From a checkpoint of a small mixture-of-experts model trained on Wikipedia: 8 layers, 11.3M parameters.
Below are experts of layer 2 (counted from 0) of a mixture-of-experts language model. Rows are named router (the router's row for the expert), up (a neuron's input weights, with its number), down (a neuron's output weights, with its number) and show model dimensions 64-127. Each number is 200 + 20 x the weight over its row's rms, rounded and kept within 0 to 999.
Before each expert's rows: a language model's description of what the expert responds to; "comes after" lists some tokens at least twice as common just before its tokens as in all text. This comes from a sample of Wikipedia text that the model never trained on. Tokens count by the router's weight.

# expert 7
Adjectives or nouns right after the, a, his, or a possessive, especially ordinals and kin words: first, next, entire, wife, original, top.
comes after: " the", " a", " The", " his", "'s", " an"
router,187,215,256,227,211,219,210,194,197,227,192,176,258,186,192,198,168,197,192,226,226,226,213,197,180,194,202,241,205,212,184,189,188,201,192,197,220,176,164,227,216,206,202,181,193,184,220,238,197,179,237,211,172,226,196,215,211,204,229,201,201,171,201,199
up25,178,181,237,241,189,216,224,190,213,216,211,236,191,185,181,189,148,196,201,218,196,215,196,223,214,201,223,222,186,216,251,231,213,156,176,197,207,210,199,204,232,198,209,183,180,209,214,177,198,221,221,221,199,189,196,199,189,201,186,197,196,204,160,221
down25,209,238,228,213,192,210,217,213,214,206,215,170,193,198,192,181,185,178,224,184,218,196,222,237,217,193,188,222,225,208,210,203,159,181,181,214,171,195,211,157,207,251,194,201,205,228,196,175,172,192,222,235,209,213,195,223,208,186,194,199,208,196,211,218
up26,182,219,213,226,182,181,237,185,181,156,212,206,217,186,182,236,216,189,198,202,237,209,216,197,169,234,204,199,194,223,231,216,151,187,197,224,221,147,169,196,159,186,199,192,205,202,225,231,205,199,221,211,186,198,224,197,188,219,227,198,219,213,190,200
down26,187,188,221,191,160,195,205,181,197,203,240,201,174,216,206,219,189,220,184,215,210,182,194,188,205,219,202,188,183,214,176,228,192,227,192,217,222,203,181,222,197,229,173,220,169,190,222,173,215,239,204,183,223,179,174,158,208,216,202,185,216,207,191,203
up27,198,195,181,183,178,239,183,223,184,184,199,233,214,232,205,230,217,230,184,205,232,203,230,223,190,192,196,193,226,183,211,190,193,222,204,208,229,224,199,202,167,180,239,178,161,228,182,213,200,210,209,191,170,189,219,226,187,190,210,211,234,208,176,165
down27,202,200,207,173,208,209,177,191,206,168,224,235,185,231,185,208,204,218,172,198,220,191,225,178,182,181,186,209,215,208,223,205,187,242,257,228,227,192,203,188,185,179,193,199,238,202,200,168,217,207,184,180,206,223,188,217,166,188,159,213,234,192,211,223
up28,190,177,200,163,209,172,230,184,211,211,156,228,215,228,209,200,217,171,185,200,239,212,194,198,213,183,214,173,190,219,204,192,179,192,198,209,192,193,193,199,190,211,213,223,208,230,215,190,230,216,160,191,198,224,188,221,220,163,203,207,181,187,222,239
down28,205,196,188,206,182,191,171,235,190,213,241,200,163,157,231,238,215,158,177,213,204,207,184,175,207,209,153,194,181,214,204,177,209,144,171,188,232,192,214,197,184,187,174,187,186,209,200,188,182,192,209,192,194,175,229,214,223,195,198,182,209,228,195,208
up29,195,197,191,152,196,200,167,219,161,189,195,181,205,250,180,195,214,192,229,178,222,181,188,164,201,168,209,228,204,202,225,194,210,203,189,205,178,198,183,210,170,204,238,190,208,177,203,236,176,191,181,181,191,225,208,201,183,165,184,193,214,166,205,207
down29,196,185,226,181,218,213,200,242,176,191,162,205,201,255,199,200,188,179,201,198,161,197,193,187,204,197,187,189,205,190,190,204,207,195,208,171,169,177,226,205,198,159,203,213,214,184,192,209,185,202,196,146,221,219,175,197,202,183,206,219,192,209,193,214
up30,242,188,189,216,194,209,177,186,224,189,218,150,220,205,212,194,199,191,219,192,229,222,234,159,192,207,214,208,210,228,232,175,191,189,204,173,219,171,199,199,223,244,192,189,215,184,216,178,188,166,209,222,170,187,166,212,189,188,164,170,182,208,217,200
down30,235,191,219,193,205,190,201,241,188,178,220,222,193,226,166,208,174,220,179,208,223,240,199,180,195,239,200,151,220,200,203,193,198,209,200,196,196,207,190,213,191,233,209,223,179,250,204,198,233,219,207,194,239,193,235,209,195,200,218,157,238,168,181,198
up31,171,183,200,220,225,187,177,181,159,243,197,228,240,205,220,212,151,214,194,201,213,195,189,200,178,188,203,174,197,219,237,187,210,187,224,216,195,215,223,198,187,193,189,191,206,181,194,235,197,171,221,196,197,209,231,185,200,220,197,218,183,208,208,237
down31,198,176,193,215,190,178,222,204,189,201,202,219,234,201,245,198,196,226,211,203,233,201,194,209,188,218,189,229,198,183,181,189,215,171,166,178,205,207,206,197,186,181,194,157,218,184,223,206,213,207,179,198,162,199,173,183,190,193,169,199,185,189,198,211
up32,200,201,199,222,234,207,240,228,202,186,205,161,224,194,213,215,190,183,191,192,218,184,195,216,222,174,213,221,186,177,187,201,220,233,238,200,230,184,255,204,195,229,195,206,196,209,189,179,199,149,206,155,206,181,215,198,206,217,237,199,201,189,232,236
down32,165,226,240,157,170,208,243,176,179,177,175,205,196,207,204,205,227,205,184,179,206,213,210,189,194,221,178,194,217,204,175,222,206,209,154,216,227,190,183,196,222,228,172,188,210,211,230,243,172,178,198,168,226,199,222,198,204,206,197,184,202,160,205,186
up33,175,207,192,212,201,217,200,199,220,231,186,164,210,172,206,195,193,224,174,207,180,194,213,182,189,189,202,171,213,251,178,205,214,228,226,208,188,221,208,205,191,204,168,197,193,145,216,207,200,181,220,216,193,195,215,198,192,219,180,204,210,210,190,190
down33,191,194,177,210,154,211,201,234,178,202,196,244,216,194,186,220,209,224,198,196,168,165,188,230,184,238,201,177,246,215,194,207,200,187,241,187,203,214,205,194,194,177,168,229,179,211,217,186,193,227,176,191,185,183,207,201,185,204,172,201,213,194,182,175
up34,215,182,204,202,207,174,214,182,188,202,228,210,171,188,187,195,188,248,235,200,191,220,203,191,271,202,176,191,166,206,189,183,153,173,200,167,178,212,242,204,225,200,181,180,213,225,197,163,198,180,207,213,193,168,166,227,183,207,188,191,174,199,217,204
down34,206,150,208,184,196,198,207,251,204,212,216,224,216,193,203,177,212,208,182,196,200,192,172,197,189,194,178,183,210,220,216,231,237,169,178,226,207,244,172,204,160,174,177,182,196,203,181,188,202,195,221,207,216,211,205,218,198,193,189,171,243,181,204,169
up35,191,209,182,188,249,196,191,202,182,196,167,175,196,177,206,197,174,242,202,167,179,228,199,190,205,210,219,206,214,201,185,187,225,195,182,189,183,173,229,204,196,221,180,191,215,189,198,197,232,237,218,198,173,184,223,185,207,213,170,229,198,176,201,230
down35,157,177,224,182,198,190,178,182,198,210,182,186,185,199,199,185,207,198,192,190,224,184,212,234,190,167,184,228,182,183,190,199,202,170,171,195,219,181,174,187,214,185,201,210,162,197,204,226,227,213,199,241,171,241,172,193,198,191,157,223,174,181,211,222